Experts of a small language model.
Size: 9 layers, 47.6M parameters.
Experts: 256 experts in each of 9 layers, 32 SwiGLU neurons an expert.
Below are experts of layer 2 (counted from 0) of a mixture-of-experts language model. Rows are named router (the router's row for the expert), down (a neuron's output weights, with its number) and show model dimensions 0-191. Each number is 500 + 50 x the weight over its row's rms, rounded and kept within 0 to 999. Numbers have three digits each.
Before each expert's rows: a language model's description of what the expert responds to. This comes from a sample of Wikipedia text that the model never trained on.

# expert 14
Paragraph breaks
router:512496522540497460454529442523503476551539516478497493463532432553472544449496509427474436505509609555429502454495609488439471569521481522479417472395582406424511518582549485615554488411597542369515496478577497493434580485436521508502489521507494514454479473489454573504541448505475501508431422565513550500588524433433514427495504526579509526527432558507456419610536445506637413435503523541515566454402540552534553565489455420478505530555476551477525495382507461514487452494577510599440458479436458492518526487545595527469550521506501477502483538384530496432533475459517509440
down3:473505433490538536517427471454505479509505433562459499508529519532537637501392515561489522521490514472526463476503494501494517561586448524357445506430629431559423544536471604528521472447398447465511481498520485480480547523415479490565540482525430509509496562496606553538588470514508465537400447480567455448457495591466449579559522587558565549525494583484534472448501531458504380513442539448459482574493545462534560476450525474460481439579479544470399444450464541481501556477513520468496540494455485591531542525462559568434584388465510493529556503493551472566420448553428434463
down4:448442475589513464474505465474542527486503531449419487608468440445384452445447398477565557461477524519511515477455548533490444533522551455536444469478556419525543492509559565528509540549478559540511503544591411414606440457453509503597435496470588491469561452541524517510517459471550524543619521530594551502554523451489524455457399587480465542551553463439447451542501579476588537477486513551513534526463499469498489474601460465403521433434546493572478548477500536522517480437510448529445448474394486477502596510558485585541430478508425519550575498447485437573470443470402594469
down5:661439496458561517522448465463476486554376500520529397510533501538515469464560546476515531573478466446515414476512512535502448540498484526388545448512493536480500486566469550481490495571469632461567506493533504464495466529433521530508429406478447484500501614560495459459534411436535510404445546491528560509584440407466492522471464516588597445542416542391512542513572484569539565420549502494487518457555463541570427424507526510511531478394467461546479501580411550485444483521584500454559518511528535510433468522536535557466412409472476495458579495496502560520586484542578466466
down6:372519636443469445630470508440458406490536480565443538531394608527527453491466567470556521530463461520546428483481535519436566468471474485537465537536529500482468473464571498439465409566494562538477491435486504481515463549330454483469527416454397542551459477445537522574422602476487490586494508412525513432458476622496569451533501477457551457399505488480531546561415594493496546508545517474566456582570502531559546483530473501569541520508534473493418573516487534505507507470447511578541477546447501519452497459503477545459600480520425553510486507520527473449462513521574508473
down7:534528438542558518498493439545527445496462517457692435355488451451448517508520407530546503418575511537411502528567418478386426570515501483419458537523523426417549466496499582563514513478457577477568434505533497551449524458517416518545518455549574582504575493474530429428474451534494517470456443600484501569546569442597480511524512556551475465512509489491444433516553488551532438508486493417508448426514569540443486519479437514497514504444508515548525481523488511534503508516499609520487514550462497498396512608483468426524485612456479432522479559502560598505517466438445545484
down8:543490457522524573526432490469488485503437521458516545568396558480493519472511519460515595517605498547552553550514446525515461460475471492487504496456407520497475555503439546532411499528448546538521490484422500519559412472539475417525515439569467432591512464587489495476602596457499397517527480420528439485473576533546558461464468481530440383390490504443538541486492550431418529470539530584501538602475433547488506362486550484598442453443506465523551576463588477493459511484509471511445371511441476531536581416566419528494514514457594508582509515444551561534521490526471560542
down9:485493398512513469496626497516480467570453535524634526445445498507437573470485403520469488547517514462460516427491462556469485568485518447447442524485462511479549531640459464496551596572463447497547526508551530442474433452545542462484527532435621578551542547474529439394469502506493515469463465507501525487481535471446368542590487532512501448446471604597515494518530489480528546463573556534500402447551438481489535435512544452568556532453507490494549519505436439528556522531540421467512493579530467388464431454521565413489385461434522424544484599445521522543528568534478541473
down10:515458511528518529572390507428472495512404522515509425542441605500531415514533449547401449516561490551552479505474552487546463518536435462563577560539545504478393446454443423417454539535437543567463616384468515467490467389567554440534479434516497479474531609457540480562455570531470530505496439457431531496488508525497538488514557488495525406497433491488480532499463502427452507501540547541543561488509461511568552560433576535523474471584483502591605547542466496435588550505500507397516565510432468509473413498480442515469512576542493498400520429540577427450463520596547502521
down11:512521518512568541483385581445526554484495513461627529430508452460479474494587499470483584411446532546438494477628447534498395400441566467537552522531508540541483479531560563472581426459504565502438515529509520594483513512513452513536497515511506518537569465516504469525510482468591545535444471544369460477485565605428462474521606443533477510514491451452517485507559516503524490495559601545469467467470523458509482568460529512485521470429439477484450503489498427541520451383498494398551452553525479469498560415575525480448422593467506424535451437474511474389494572598424590504
down12:487431473589521508532487518450513447524532547465555534458478460516493447614480548571519544548472550585501482506530589520508468457467363520503414608476467483537413448539493537507471536446565534433521512480571534511428593452317491511421564530541530485545444522519507482590517523536523424478490456392452487363616493431474519397473517424500445460496477510490574456523571463494602491506488482522457579526457510549538462455496468459463541484551570453557484481509474419518611517538472520547526545501575471442521510459516484441528532513393476420483545501557595469477523461443508515554
down13:460524392504482495405553482416553389546466504413430501471460497630498493481478504557489450473489617433520497424586511464513482514509528421422507516586562626504416446632474523533539565512516558502447530478564456525559585490527487361518518459409535563422517481518520617412530422474446487442437442486503533483591525492532528496471482536509470494584502499528480495568497522525614493474554538476554456537454475479448534566547561536491509528492421486523548412523537511500552508463470446498454504528542507534448533551459442419433503541589474512535478525446443442527570451437488539480
down14:550506641528540498495439491463508507517490450561521479553521582536523564504420426452490509497533496582485481502547515513430522509446504584590481543502461509453520480496510453543515437467534525545414498495584523472351530458452519496472512498436401511497460581547595526633474522492542512494448460425457529507470565491400532484520467606491463509581462470506532455458455469410510491465499493464497465400496582529353435533476573523484439560525382532436478518543517552421510420455493561609515554629507507483504525473555509508439389486554456574459552450537503522480511554531455436534
down15:494529521647474493448460587448494502562509514494540434464517400465510518517523408552531548429508532537566558488509446493510525638457458517490512539548407474443531489513505546434486528433483516450542530514581519544542493571497498504543546465487518605551565467459641478514500343469528390471547476518460485528540485389446481515541535519501502426420534420473496580512569534491411534484514565488452444515539524476459437549530417501560565527476478474520443518518445398498545492502436470492411520541430523432481569534537546548514516470514434387518495553593486434490498421614458484457
down16:447528547502462496493502500520486477516466413585475600549489592477471527422477589562531521542386537407486486407526491508517560453485491449573470533473485497456421474476487405460611486481493467430512446576609463462500570523535488480503493510548553463381474430484501486544582574474435565527515593513447530457572533536512501428508480415457396569489417561503527563548451578489533553553446510475525619512481589434467469464509536548535520504564462500481543524451588483472459466447540477439483512508473500488562473410490543576482554484542554572413560428517484398496526470367498520533
down17:615534515529593526466464531467515563489516473520514468439412464422446447543424416569535515445478450516381529510590498493461446357467576380492463518427446514571468461480518455608597601466616514550500444437500479567517567416557449499513443475487480503523553531528466447446482472499503461509488447495601551463485500468485479421435460552520516492572480495455476519555526577588514485468573471483526502512499571501472584565492535540501436529494461516529584518577572541434513544443419576490535539456531489526480519590513476474472539539459449504483491569417550421486473428442597477473
down18:471518398536509506564431497498521586571430540458517478477486525501479511578473448517513539480475508546461479492485470562372574368452517546511551538541469449466560482467528481476333505451507449496453501547515528496524439567472464457511573499504492528494568425432492585400478429493506474567530505536427467460454542553496560468474486452467413473521462477511414604472547466474463493457476581492471568467629463536528565494510532549518491592522566472592463542545574482522507436427532550442502350510572491508613500569614479565505404563439565525526516445534454490523520498489491501450
down19:508586520498538471457540453505553559535494469355521510501506581466531525586615575452518498463443502426531573439422439508515481484522484407465454495510499478512510531540525488401443514575578538522538508515528522461549564606482562542479517556483469496489468485498375469415463541524523573437552533505502402429569505478404511477422476513562476533511524538620542399496532460446498522570444464513513488458503423484423521485490490415430576462440464539472597481424513409516467465532516484515498523406440581505398580473553503396485492512524493505543536494591560489535552520599519557432
down20:458461432502498465532549532488458481477490518548473480459484556586483556571496555394500516555486524555553441437527517571520495422616505454483481494584523549528486441492455554463535463531500486575499563576451513467541395510393408458549422581495390457494409556569605471561494576509493561494458454507535444546433414616436533492592500554527492547497506441459494451462528492501474528479493412488497477525466466503525477449487581518535475443493529440538465403432593498576450562516543461477533427425501514551525447505508479573445429532506468569609535461556385505500590498575514449453
down21:534531535565535561527472550491507454435505471541589536458430532578507506514555482537496545509581460459445534446548502514535513558421497457588431513527524527585478431368467475528608481518449553577537488448450566468453526513462467417495487549558490586532536484449540467513552398572527531437474524429564531480535463551613486502512498524473566414475503491483462468479511490498523553485529488548448621529446519506522494432412419540482492642454538501469472470428515469532505375497520462518588510531602393401547485512559506437520548441434453486376459540432452517429499537429474488466
down22:541449548523493475516475522514469588527499554561520438481461459503528529545479427518570403511478483487494548564509531569554493504496477556443413496511536446506499387529561537439503527605537507524602472503411490442488430427445524577383542499473508560514467449503446460416554480512492476485550440452457508549546494555451455429512498493524490420402495573512520494413509513521450443454480538551489494456564449510492524498517488463434569516452477532465423592453348555567439457582528438461509365512562547473497630521528482526523413493488513490646565494524540586590502598510523524494
down23:513553519381501447373421503476500544492459538519446529423449578456549413546551467485519526505473516571496516387518557460475426512396508513541466500496422508539492562541409410467473536474468564451534506409553511485538485504519453530561498440536486452466415495493558472474500551589512468543464556485471444561519515482436440437618526472500532562610459505553482501477568518425378474476540468497500431491478526528518566607438509540483501551459544420520514482549500444532543622494523553507551532497576500514518512554450472438423494531596501506567401498462490561433437496577621528577
down24:542484552455393497505449473410491423564561533576513488513459485494580556528516578515553560480468472454522551495528494457455501546403489452452533452510455502518387462481481546527416580484519596607505496527432580531494482564467422586523559471445542501555505491437421484495487633462455448543522488422494581495515537497520407416478525496533473435457559514620461559556466532565478449576570481520492477484436489529516553456594433551522537518550484495439450465541432553484489467521429441480576509499472477497369433516472418519520534432507486456551559433537585516433627499494518533447
down25:506504490457434591561447544555551518559461467479504539513538493580525463536422389537511482503478408571514428412576440531462487514529497510497369473417397490462409413432573572436540503513506508507416410530535578439540526540516422498556520502535528552581518504532508503522430506469497461479563536415504546453388500654468477489468530473474487490567469565535552467497448473540519486538450493561508493540446573503520436436541477532493454471554585441548358508517509416499519463498486441521514557544404466540539446477458573545562466506582575493468539449560526544536539528431506491580

# expert 50
Latinate stems before -tion
router:503481489533452552500493366497455482473518499419518452480550609538551504467527479434597518527447459433439488569495451439654447545547525406467537532653470496456523423599524554563480539481574461495484445468514461499466476603503520544533483520505496546524494516522495527485487452552517457553419459510462459462550568522510488489495475514549536345450617501496410545533523529422499434493421493546578525464507433500524467537552473517487403485461461495400516530471574470500518512516482577444412535552474434623491471623526535517461558441437482517495424558540518554538538435498471513488
down0:471496493482534549427506549532432502518544508500539512576504403464458378580501548441563516496477515527540457508572525507494518479514513489417506526504491497507484477575604515506502377536574462458509584394541517479498448533503543407496560519567523437387603522483518476496535526557622492528456539546464589542568516498565531461484570358497517513537461633501480486481562489498484506384583534481420532551484476516430506491475409519413439458434450467575600483477436504479439565500498482524534511493441539407563489411516552583509396430425519513504514451456514453433522531500524487466
down1:437520556490507527519508511519536468478492426546533432507418480571449356457500387443534475495511631506570520494498558540450534365479513570509525571453520511446471499522571534502550572430574400471445419535550512545562521562565410537482481394414484563476582445496535455457448464446543526537546504524458501600599541547551486479527540519415423514483459481515484516509512462553406513515491469496467410628520462556521455499460561538494537526546462453471528501487419523504475434490527501447483452520488481496516573443558506507497500604432522533530482446563466417441455506481566639519
down2:506464570468474496503455447431461552473487539477525495542603544501439575484453497569606504542472437579444492501446554561464485480562458590487457474479415509489500403525589368491521533464500459489523445542352447515458447532549531628455587561490613507548549501539522504523443473517410496507469459435571624547502581486526491419422587441504546481466427452505419459444514497508490480472476501532455465372457554474486564473447565555512525505572550570474529502516469456460444481513396556510515450535439582586522519475511456537479490589480547581498476488465514526544503433519541497495
down3:457579436451506448541481516502486524511518557490485501475551514475501495557567452450514523629487495485518430442482536522476490564502397524475526489552534509566583469487477498532471413472448475445465535501493464569516490519569463446662535598518455546486544474528449616500477450462515500582503391475462505590480536519505540470443503495548418444536412533438443360494430553470575529542560510491427564552427475542443527525382551506482504508497485487513581538482560535542532485420537442552470553490455417507469512488466455578591444546509400419481465473458464625516523449556467452613
down4:483582516477425522473440352520523407379535497516457456464519483429432390479586576441563508504589542497447568437380584488469476471460541476467529480470543471489548509592578432495542531510472511450404469490505459557461551583506562450603510537503573477498577535495479495477479582460456487497526441505470437537560510545438569490571532451522489497504527540501529471497474534514576529421486598490483453514470510590493580549451447526506415522492388499509559418527464466521586473495460416460523489546525527570557516569477489589536560488507466396431543517461484486469554593415499487513
down5:617430592500504492395507482492525518487514539516462553506536440491559495476507359494518533518447441494551505549501514522441548599477448484389462486460559518510487419471451494511576519454506430482560515539455452507510454433417511497505526585504442549504471488480501351537555567498495440583486399501564594631405532502518492613531430376454482438529459486454477436508546574454498465600467500551664543562488462498496508533529490510469555541464479446484511492513618527512550521547514507445438506558508417471538478537494531513451509547417502479534471488477496473508492416481538504591
down6:523506417548405590515513433391493527572570444553606574555448538550538545585428499553462498512529483498465553567530451511486497499482583533509409493558492492564535524498537465490479460485462461501507479462460496456477476394439534537525608526423511436503531526478403512544474543505538522433573446563472468455465413437469491476600592498508507538492549413602537530496525434479527476540568472474468420563471492585589487533512364507443530526469416490520484424488462440516542516422458412495551500469631582536568475472439494482525502471437488454430482441516552451508539548433519586547
down7:391481478470450543485548571526537487584466508466373487517445481549446456489484585436444505541495484486491500500510471509482532509537516551535462464473469470533435540542501516554517519475572436546415495558540492558515447616568446528415492485533495435540513414485543541551460527473479508581559496612436486395499557533489466556448472486466449454502508564598529538474503517528508516557520475475376496511482563448451500454531666510641444507562472582539483550557428512501445456553492443518440486573513414511488420523575462493439432517557413523545517440487494454459513492587353460557
down8:426522425561528410535550449481506444455502600525515483440494555445485452510547514456517530467404566537513507530462466514472554517509493578519516517564444572423450553525485454462489631500523444500554474518505503543453531423495597483453487530521510500451464473475584421493487480628526367472585552516531483589566511530504485497548526505566508440581443401491445456480530445545463528540530472484544519522536492516442426496480448591389551492572475470525422473567550440389574429517544478391497526600521547463476501522476477472433552615549439496505507447410452486430611535522511487476
down9:506523556490504469469599392550434550498439458560492506498542522466565493421607419399505462534578488515445483525477430452521524450467507410535490558510477449527571503522563473497515457497505543508508548505580479581478475533499503510519506526565397515573465566446528481585536546538629437590503425515623510504390538523512445506446442419472468508535488525533533435534445485470494614438503443487483621519451526501412478538517409520551523548490455503489467513501483503579521572542464435478461449563507453558540473527576536456424453478360522425442503580533525462458412484458503453574
down10:531533511462477513462534527572440515485526469585487604446505517427510516557480570382580477535486561512500506496525439522483504428458501492531453591485473507498547532557524506492460465480547461544476521544530553381479530459512475548532572497475493579497536470513453487460422584487503475595504477636405547400561505434486432553546481531484479482491450494533478590555607458454539561439574539466491478416587426579545470506456448459558519426491492515459534424413449529444443546493580521513495522379463498519455431499500541527404554550502500651504473492498473448471431610396501444462
down11:545448511529480481511536478545542598442499537464464548448394492443536541526410606497618488474476562487541518483559530467477522514559469418529483372523542575492408495517573450466561490513530508513485515533529501426439502502460452565499409403432469462478487456501387531477502450507430486547576462492601535496502479505542546576453420585489460493580495498500548380531510477529550457557513457460502462536466492558556585338472498450496443444520524443466556544492472416500524483434421571469483478470524614587540505434601486530541538470557488470510429602550504506515580527477537503476
down12:538509439436479515507523539451519480491505534505499517584528486456499598512511510518488443498501519489480480496538580453496588539517584435434475506433445562422518461504545482493460466500561461520504518466513496404411401529507506517576504487499457471576596348431490418408565458562497502549424518591540471510456499526523463545492482465440436518544393601535497506404534482494481443542479455500463483457418483437497570375491494447546476453625501511507487532457550452608512526559549532423508523459516579509392478467509580612582600466510607553437503521522567547501490421560519507520
down13:508529428529640533446562470440435472494489498511472456425424482502393456556576460457534525502588479612495519521511516530547464418511496532611494543568545516443465643482565472529514556456555585477559421490499554504533519554443434508448455467522404634468569537509502550480481516498462567469599559413423447490572450473403477463537406492522510473434456423476454471473462512481507596556511462473558534463467474570498529537542540446513479529459505439452417469523485573454486487389471472555520550461419530537434527508479433521460529542574513465598520521520491565474449509542475544507
down14:523438498470501552528506491516526458616502472444474456572496599526597611615523521588493466566518424521424520511591409503492421462500521479453494517472431542431553538607533541559468401579572516483500473496463611528495428572427483540536530496455530445484522462597448499570463488508522629518481467506492460408508440538502574493445553448480547586515497541416513532544496469455563511524553489532492532504444425511441470413497460463443455509503509502490557402488393461523498516461538525517563474496447454401547485606445484563434559459430547531447459470517497434493459522402502516469
down15:495455487550502548578504461443469507504504485415429427516645522492462426451557502506500427427511514537606503478533436527455575514450543475464462495508568499440442423579471462477498582432575510550505505545521477550560522507678489528516451456553473516456538453398520528383538495516412495558507487511583404581477490589549438453495475552531528463508445478468530451464476559461416472476543517546597409497412496572452540518447514514462498502506544478480539484555472589513544487428529463583485376547498500527422419617501476463440531529547517508517458500501546546431511494595511501505
down16:376483450496553480463530455489506537443494467515507380547453543471510529502495533571470365474505456476542514495511463463509471496519453505563470432596481436568398480574456514504620494505524536512539544490484637452437540529428529450518524451486478545483538510545432489562505562467520501423415513583579500476410457480518398538450546474504551528492586518509541610467494508539481423535470481456503563425502587481423547459386463458534488510525466457479486564523537449433451518557624557484501540501541521550482535578522549495606518395516536484499452479370464447549593566490539493491
down17:574453506506636506470514479390571538497473521445607517488423388519523444522523577501533577539438503423528508485467452520501461485578592450507500544498557419515408490625526452501487505491515425537537486417553506337504495432541482585481503566559473586441575513526484464552533522570432491593469464504481488539427516532442425443545480389482478583565486497541499421437520552411444537477534412616498502501439525572447568548458454461498472501501563469494555478468409498482476528491432486524551522525447497567474475437519444510518503513485490534576529514550533517450527463477502576442
down18:435508567538513522424480459553438478440501489494447363458538511560549402482492503538587513504434528494513570500477521510361466445514524457439508454494437507549397466513561552550539383425473534571408426446498601543578513516467522443488518543605549391510545513501603441420467570595488522485553535548432560578511447530561521519449539467422519501487473505438452438510523508560494459527487549476535468516465522429534491555515503472392531442584459483525438487531548427544516516574531447469516504526605525590592487493497492495431517539487457484508534535535480414479505466456598573479
down19:500406527552485542465518402459541513464547479508510442498492559567575527525555524515531459513504508448502507407503544486634494526538459577477403536499453579443516452547592468512401493501522646436493540496478501533509487532437461554462544512524493624512545519573504441521481524459544423472537426458585475502410635487435503583496457440449569449365496420429471596459498478405565555462424430467491444539473498519542462570516453463514506474458438466447490550460486461515539486505496580500496578460449530473462511451567565533482521439514462485453501492589530623515497478474515490592
down20:478493490527547409499487546502493487466461548496444475464550463453544622544463553633500515570488538464528439470427352504556426471445439508483557534505435513500439512507530492521548490439521521497474505511517519605595471519527513587441468544377514506512466542511518492517427527492522463527469516468556511583495444461376417520487567526505419484648589549493524533516564511483486409493555534526511515468625535375559438483509457393475494507517516496580559438534482471495533556394427485491449475523516582506579475523485501560540471505498460468414518537452497418483426499436509504614
down21:390425450431537534542537529546439446570519504577449520423572457480515368455470551640490489491462460478514479577511437495480514519521484602560518545457494466498491518484336528493566534486461512471601540482430469455435529517548557482463547545532484499557489485434487487506495495559492470419498473460463545466524469496574537488497572410500510550477510422456455513483426445491550489647448485542530415557472491453469486530600518460506548466545450530358558483608468538516620559477527529537474365554498432527499464550513459437557492506570494554504560542542513500476458552522468473478
down22:555584493514524516590500448454419535572483446545433510512503519501432515554513457507518504579481541526516440517412498489501488528576450448443534504482466532541560536486435492503458544533477509412471549490488502494517532461470554420396535533507439600510606464393545542510485514512523438488473501548490610581469563537515420421500580534471523509414482492443504398484591602511492468613527460490405540485460493510446613432533499478605339504536517492521506515443426579588483526469526452484522542513530428439480508468438480471516471552593560432514448460625503467452438506541440482478

# expert 49
Word start after article
router:427514505556490556444527567421584467550394503464497575564551484567485444475517437518462579493516486492442333538582473538475533539527551434437514573586536449521489505533410558544509444567484481526436473531589536543555483385555520454559510475462484506525456518558482455496537553467521540538501524556520500569557579515530484565388425554456406481500462563486513569527459442480452455516448498516477506526482457465457527509533551390472465454481455552511526380562518468508445475563561498491503532440429442407515465492536544526460408446490515481397624515522387501556436498477525466449
down1:429539486534488486513517514408492422528506459551467530349471451513552472497397479408575467498459437520523523523500544558593478493452535487518471435588477468444463484491451492406435480500454442445528516532443499470426459496447629479441569547484552534483522473537480486477499507641497331495485438539479520412517414532517495483632509506528419485606662518513477482503500508548496553540514439559517476543498443508505467572532451541470542536470483504444508445500604504537467466501534503530606500545582553469524508466529499499559521568435437515451454487509476532616558503516499593525
down2:563476459578550431413502525541488555471507498465505471505543559582519385482463471548534542541483488505603407473463462483457488447457562489496509464497505453496426518495460513507513490491502415600486551572521573484494472544519530570507436454590565491481389438523453520528447499465501496549472497498607597534550561435527415561529454436440511500570571521612517541512564478492539534491479457472539520455447432437491531473465612552622504493555544543596410566451481489496463442556533458542454461564464470457563471523485616526484445390518384508501378459529449447504504508494462423439
down3:495466537575482581462440486509495460536424547605467442578492438439418520505580467552557510448435403594490564457572481462450508596472460515443486395492505446607480422482454553546522507566463550426520477608436519500524512465431459423505422553459505513455516551587651464558477543498520492416506494543527501449505508428540564455455549418532535509455417497529439480462496519500458505455475585571522510478538560435397545557488468459471501472513475542495545574514395555530534492421434485498454542617472504506560454505484484510569484540504523463538531607579534517464450470452529470534
down4:541511432552429581571505583507383488580568590454491466509493540440508438432482562526458403519609454571421448504536546462463529589452481516579505611572418459457510520543577593443541504477473560500552465472552462523469481538438562485415547580558531583418460528508521573491449492498529543437557494449466525569571479573433502483430466497506480429483512526485431484448450552391540537511524474552448504458503456533505543522495492515525494496443474446544512459525618437606491504564465491549468439470516516435469420555517425492530480543463495462494479492545451592453467410405441522518
down5:467588526502463432419522510416495468487483450438553444423462481534530458436455532502475583508580440475515458498449473487439456529574488469437471530545444468519460502593501483478523496388500508599451482507491446541621515552530388526536458603577490504596536455490408495428537465539569509516548507481547589535472431604550544599500523530533439436523523493480434467533556542528510521455397454486520512483602525531415494608470470557542515454521498460481476499543559556482558507536440450387451449555529462481481552468488495534555517432484532475502529586534468601477417505367456534576
down6:501566436486447453490499497519494511427490440481531502535480504540432427498520607496606450553591522563418527519507544434505488504496519511496511462534465532490536480552577620448430521477474529512453502504569438447518508452528547494576517417494443500482516529511468492470416445428416464472558526605501501419650509483530559490635530646470511544508477512485621392465557495638557490475503527432426553500466466547438457511425494453542529527454519472492551504523510551427475574463540455479466370472524483439482524496523451527429433475452452475450515449525565500424600549530521536500
down7:607442457546499511504536504440473459436509498481600446500529448506500598501497442404525468498521563480454597428444534524423533409469474544516570463508606573528473479453538482555501500453469611428493521454459611515528545379454576428439473494513552534514500430458422541529500501446513566474420515518419527528479481463427485564598503479517570539490546547415502562519480456461591548488528478520499555496523539474609430455528495510526463559464502552480497448531547584451477486498525553457462497478464386531546530395602519561495506397418473430433474597488500480552509515428555512558
down8:517488446485478502453500605528537496527516477513506543530507491475443562454425460563459500534546455523518530472510446482443537595528454548490513474572390433529499560527524550585576495514502492422483517564438605478457432536479424484465393467526561604503553550472552536451534498372536475607553499504400514519505555554476515484449502448424478489471413423453533591497478620585530546557542462469504480432442485487482527524594559537603548553492622500482416489460495491446423457500486440459488491463544497451376481587456570534515518355497496470506422526538475482541521479520482521445
down9:460527479503504479525525527404385455542467469548533457573438525445430488524609350449420469505543544504488532536423467526463504549486591507598549479511536522470489485528455553509515557480530461476437622528395541681501445493476487493475557365495527510512430515543529546481493479561473554510609418468415414462511577514508461480470519519413485491418427509454520568520537506437500542569526532479541539516460444563490439465457500518495587535499540526456544461481518489539455568463520444420459557409549516540455521507460553557482547545468541522502625450470528547539415448481487505528
down10:479455509516430514478464496459536513526478558571521489480499534575577532480574536593490479529565549489432547557469486508541469452484493452494540406447521448410504537483466529544464496517616404431477498531524461422605602420488554446441482487495565456605516497487547473501539670481491499522472464624378532460428531451424485495484427549409483531545422460572537537503526545524566461384612449562563548522461503447527434584434426505523501590463526503522474501478528479436519428455522440468453398487515460543482592477530493453474581523491475539466531541497472465552464514512526501460
down11:446489429514562501490558446589537538561499612530476545421485539536522444464483539487533484517457520498452414460394536552502507562541574605464500486526354388483590521419613594559448481561385528534490526522432533570501496477462506498505569411475446540539448459533516459482464535473436524539536464521498465565563429467496491543440590482457458456526484498510514498560487471564563466456566468563501567526426463515513373522498436465445487499598415498449420459509525530539513493456468480444568526487466525504513556505496545444506549494483464468526543403605484495553505575372494494570
down12:456518537566527552495576553551566458482459425454431433573421510491409471506510477530561581554530500567563528443477479405490498424419535506529467559539461527586481515602548520516555541474581455477492377445559452454606496487466490536508500513567423422537469466414469640514483487428562489502542437471508466523470516525490462449521473437426511521522466519517462521515550541501423487478549502437463496405463528537513544420563478457507507538488436530520528528485415596512359470430460576434403422562552538559509539489539534510573494517467507465554476520582540467461554495524515611415
down13:500517538497545564483546539528456531387471551453563556544364508448509488556594516440466442481505440488517481555535525394483465529511437544553468472474527484490540489479503580543480553568551515546494509422440513455529462492447587443542413430564541496525607508427498516500567450458503392463480472516481524494412448554551477520459651559532497550533518510487395481504604578398522422464598493478471516525535489540454563585480500513489417565439564450476510456529480531486504533477550562498500351578519552528517480496455475417375564455489509555489484436441530412494473537522510523490
down14:531504484476551545458448451471481511461594480583572495511528485419527532534440513546517457424487471456489502540473490442519460540445529580518481496576537510554549546460507530455418454516408561462498424456502523463497561437396615416542534581465511496514467534573439538510565471536414533469519415489472512492498531431414499464597546496588547556457535485431438374515428479521518525554505534475543459462497463563583547547496280511400551448484498479485541444514504441516513499519512529500621574410506497535479524485533444566514535567416527481476505530577497491494546555446521579435
down15:590513470496549455501552561449402486503587480448546397563507633527533515459565569546534504511479528479573532543471474489462480494455446451584493508509460524471483427503523470519516472466480562520471591496523523544412451466456525508582502562532505501440487411557377515617505490524520445518449473520445501495502462522472403522441563515485596424504516497409501498480413471614576429474461574495500609566468406434478482508535529527460423471579528451414533482539499537449572589568474543450522478492531526552475461516479446600409537471495611417439522487486468556454497549532445449434
down16:510537538564537513495521429579450529522405420538488581533551552446432550458467496517501491516469608463488487533526532495452540506493457585443492466436555498515535509530416469521462522452558483580449511523481453510470499528507380495435413441516589483460545588519403537500470478502506509509583610430594502384459452490565420447545534488527519538431485514551461479391502561516417546542469485491530490485492545541448471459563538489584470447520422522456535521578440520608509515567530520579446443431522458510584557451493557359577523620577481446516542473501451485452481467444469430482
down17:576381471503519439514539501490455412436503533429445488507536508506484530469489517550450598459473518452512466495472494535501554447551473508466447597554577509455491449550482500556433501430629422557507459432501567481536549476507582426540427511594513433408609470465525529482527486489457519457481567464450465517528451461415496426472581541531482560545419562513512525512439513544533388457509518498465436506527587399487487468529497428436517533490503535453680465541458430511502460453585456513558571513403519575494549591503560554440558537547538481480575465500476476585517556454491497467
down18:525496494547484530514554554580521466550583513449557535534504454544467486470522572582521505442537467461410495548442489480500521555454433521431520454481435508488505509514512616465434430589391501493482475552430515495498535464548513448498517532560574522546464463493457486527519434484532594501472527495412524503494506523544467521469536561494550491597500469520505499476398509432468553432568372471587412587461457470580455480490426435448500438489535546571481483528376568504481427404587497501546491386495464538574522549452491501464463455535609544491440507531660449611431490492437509510
down19:602494551442536492496509424510430497509450539497463408510471466451482416468489353418492501434439477558542542503474489538535465523590483490488491601504561478593497554464500517572572558557485430551568506461486455546501504565500520489547465457542579481522589487474427495482486495439445444582514515531468539475536568536441404511471434572477516495482509513485494587507393547565568459390511521426469410346476567482385518472492480496470539500511506529475445502514596539509474552474508452510494517555494583474552505466469525464407497538574451593514636526625460523461468518538537464472
down20:541452465477458435471458448475538554492541471557568436491422505542561545486506448484475575520491492475430479522478484444486531455530536444571583541608592541489537477498554592464525552433519516548526488500479484493443485530471538428436475555408464416473481549536536505496535551578539504558529396548484493474525549473446580484624592447573521481413557519538429536511448494561638495472505510430539410435474437549509471480507484501477454500464525494475496576507443515397485546477479540404507475574428432606523567542488588465469453534465419399561484443502413471595460523441476498607
down21:445469409495460540619460493455571551532532460472482631526452446469538579536457530542446441469470525522478537542434473472478516347444526578520477537535471433501547528413418508441513566521536502519459469508428557548514506466455523488451498542491498514485447566564506500421544471582547472482438378406461438548442432560458513534565508517495523452622612467523508500469573503533537525488563585450483593439579504472493442495419497511577521497489465466578521526536534584462469424496491539526512501454584558571438446462466475476449552453535532491461486491577372528514528459456502607481
down22:483458540471462428478536520423523529545472550460468537465543596534456461466471476587558591463522493488459463434499482564460511444470441491426521518485428440524472496495499591543517590536473489494435604495512509549390441582486454607516434461499387455516496420424585524562482383456549490523556576528552395564456516589562464486417538474480494447428530499470567511444513571483477511498411541554555465540472422477389509407544551525605534582466499501467495571461512555431566529549568555444460495540478532444484404526538536518499482464503492527554474627494504543504505446473529500545
down23:559482422543468571500467491539588478468527513440543579466471499483496550558540552593528462475523461541475439516540485542490475643562554578528461475489585498548551453439502559481507477511438471492610510558484517458412462467446500526557553495464459372507470465384457468504491440483479575533488417379509505461489551516536425516526531458499464535491472427530433486562492450395480374536457557449521464530628535529574576488548434454605447519524490493500495546431573529451482562446519562466472506495490519494450530562395526554525552593417439440449464508451498601510497497434516510537